From a checkpoint of a small mixture-of-experts model trained on Wikipedia.
Experts: 256 experts in each of 7 layers, 64 ReGLU neurons an expert, a shared expert of 64 neurons.
Training: a variant of Adam for the experts, 505M tokens.
Below are experts of layer 4 (counted from 0) of a mixture-of-experts language model. Rows are named router (the router's row for the expert), down (a neuron's output weights, with its number) and show model dimensions 0-191. Each number is 128 + 32 x the weight over its row's rms, rounded and kept within 0 to 255. Numbers have three digits each.
Before each expert's rows: "comes before" lists some tokens at least twice as common just after its tokens as in all text. This comes from a sample of Wikipedia text that the model never trained on. Tokens count by the router's weight.

# expert 93
comes before: ".", ",", "°", "N", "′", "W"
router:089125105120125046093162124135181183070164161122109174102158121146146167156240119093089105166106124115078169177218113160135085154125163105112112194118094154072122098107114160134143094166096164159130110106103119086108139079112119130154139129193108163098126088080099186108143071128182143131159113120131151172134135118157098083177125127137123154157146099179122084131152149142107033196117120129158148135108149166139145091146126119134115120098138176092120069139156134148104151155154103155102128068142200133077154097137169104130132163111121142153135130186117143129144110185098105111
down0:091166116126131128103143104148114113118157157114130117147091148181111082110135202157145132137119119128085094152115139144182137106130157188097127152138153109116131138131079070064107112140131145146113118094103070090144117111117100123027145168147146089142195151133142159163146144123106139105127097100140114131109078114075111202152174089177114121155138124110127170126121144179189119085131086152149000162112103063188049136180058078100151125097135112115131112078116143101099164145123149154074118104124149124124084137118122126136110206108143141097178109152134138124077099147109095070
down1:118086118115151108116105124110127091118126164133117199140113178166120142146137158156125171154154136130139083142170151124137118098195163087104156140115066152083097083080103159160135130133110155170149116103134142082118063151130128125156160163092105149152149193114092219138147113169154173147128145096036065114143149127150136061137124167145128105215116184115160120096123183167117101116129111117152099159149143155107106183131098144189118117168154120142138136132084130120113106138124123124165143118104140115059093197084161130160096066090152178094187078157174179147152117192111106070
down2:124139062104079079080131097087148124078152119202163023125110098095116167090120116098078137132093179118117156138196117113126128138186133174138107154164187089194182108119118109152109115143149088134125150099148043106109089163156197182084151075134087083144130125132137136108164082144129119136200115132065150107167108105165134119143097068143105104113110061132205161124178160099130111131103136131132120136100197124160141109122119119146139173125139113112144159172152128113108092186121081121157148095131143102074101118118113109122105111132120139129114180203103134139076107132134105146
down3:139122194153108148104094156161095190125157122090080173128139131110132142149116149094220094148154184110129166151133081129142143115130164154106113105096145150036135146123105073067090095160148122135112112115145081149160111109127105156149156175120113120098168114157155096153127171094156120120135120196127129170106163095031138129122122044132158146126090108124061080122108105130152107107156131171139120151141099218140074172123127139159089187110175151124132161142120150116176172132205125070119106103085108132161156142132136133169121182104113164114089152160151072081099197142134150113

# expert 238
comes before: " the", " as", " that", " by", " to", " in"
router:128104115137122104133145122124197119077149180154097205102179121141101192154152122125079089114136136117120135134189159146101118132128096103071120148160131150117184071136069145105169067128144205154090088161100109122075191104123071130158121114170131182134121118085120166131123166158176160111104150125114081120098152147146140124117114069134153095157132156193121088146119113140084090131137133202114133116084084111174112075212114101093143085156101120070156128151163184139117106189098170102108097050163169121066155130178107128127094133124095136170144147147106141157134123158087106128
down0:166119108126183109154049148137078160186078095173111151119158126139125175169085140103097116103139107152110128132112197153060115138093172088088098146148130127124120117111172169192124083147077165181154100191100129121187122114132090070131109115130133083070076118121168155122154135124161136142145112129129098173059136165105149202127114136061165062128138145130120142175158163156113118144092099123116121076117073168078090102155116150068137161115129148107186104134129168121146117181139171094105144109172178189126058127170093131127144137120151113115104125156196094096140135122109174137
down1:072059063178160069112105103099108134164097145109131114120093104097130146112149173106152191168096121093185117105172179125132133157127125123220087144131175186181080117176086125133111137176115119146152128077158193164132156147114165106174111129120098148115142104096101124157138125089106133132167071067079175135157128142154083166077145128180114182140141078092133148214104134121127131115065163126153158094146184168106129179139150112134089094130156136172151119149193087108148161157143071177152068110090133091107134079146117099114128121141104110127133146157161098139115124120135101085
down2:117130142145141144129144067104117142092092087145136134092060106197160089152146163145175124159113186127100137101112086140077101117055118057127112169133138148132136161148136140094109105075068116146092178085162215224157113166107141149116135146061111070151126088093127090111169148103158131127094109159129131106119182098146115140176136134105106123055156144154149106141164163132116137116084114145168190070114176081103101103145110126166149161124133109133132124139217064082175112111103086128173098133127108159123162088150135171096106135114145115136072119145148184134114118092163079101
down3:090171131164114148061109145114154162104093120158077133108166059110117062137137117140179114126176112165120126151094155093175147099154114096127116144160142070135127096113111139123141170106181093156145052117149129130097141133114119060080092155053098134118170121134102135185121151131135119162118141089155164117130103123146132108153120136091102177096167126099131127103100163168141095094072192106160161130096155123129191075147151156214130158111125072113152199183148154104144083151120148134057103148126172050080111131140140117170094059128141039094107102155167126155155157131135113131

# expert 211
comes before: " to", " the", " a", " as", " in", " for"
router:102096117138107088129146128149181149061113218118110180112158080149108155151139190090122090165113159081151161156184113160113107119105161123092100158117146172121162104159119151160181064121129152191063118158150131123095113096042112165179104113172161183131089103091114168116126146118169169090082107127123093180129161122109144112124122076128157131160115106169124128141134117158100085146152130144104155121096171135140137117198088119093130097137122138062129104158158173101107081171132130097149115102135166138119181120226137102119125111123106089112115176113112158097199117219146103106
down0:165080130069118183139133101149111147146114103123123175136124194078081214124137131139100122157168095149124130149165100114141161055130131170152069132131114117164152070135138157145175129059100144127167153063087127108102122086143071067209135101182106138140154123154143156113142114130123149119162146113158185095104126105103129185164123107067135097147171183144114118080138132156104089139193152082116078136140132164156128169140193096084137103089143130101164138159103173151141112054148096110108122122153163109091049085136180135127086164098121099091111118161132102110101127067090123138
down1:113137122155149107117152061091108144168149112105074094093110129094108154135084115124096149041131099095184127145188123114139114174130127137098129140104101100115123076129137101133100075119159148155182125093142158164142114151196075074109102099123072142144091112112104162093081119096085130069151122154151109101137146142107138098144117139107148136060138110090109084102179113145085090131191154156250076129105162137100100147141164164106098115203121113147070092156095150175075105105129139116111144099104161100063063091182146119090141134131141129129164095165154057108126088127105109102
down2:143114126078142135101142119143143175136217089178152155117150128081125152177105176165110114099126134121113100125170109096138080110139110151145088108162115168108085102120142167140126108078175112151166110142129162125127111068093116148199130168160134196120170125121124136102107204172064088096169121187043138156137109178092108148141077086102106123098112115115168120144147079120044101140146137098142111094105100111146134113199137149047135190157106089095123135116137081130090168185111123151169110123117167140100133139117094107154097158087076078137118101144102095119094196125102154067
down3:133067147132170143061119139146106160140121158162130154108082092149070097115114180140157147125097071142060142110124107128088118070202129129161121153153134091154128073122101130141126163104091105029105120112102148099121109151108160156073214111132108154112148129085122146177109098151112118151141141159152079160144188126141155163135132130184132122184048164111085128149092067153097144115166103143064164133097103137101127087116154080133176188145119085133161170139109099128180134158113094140147056132150134104097093160172127115196105116155118134090126104117119156098152214154164146151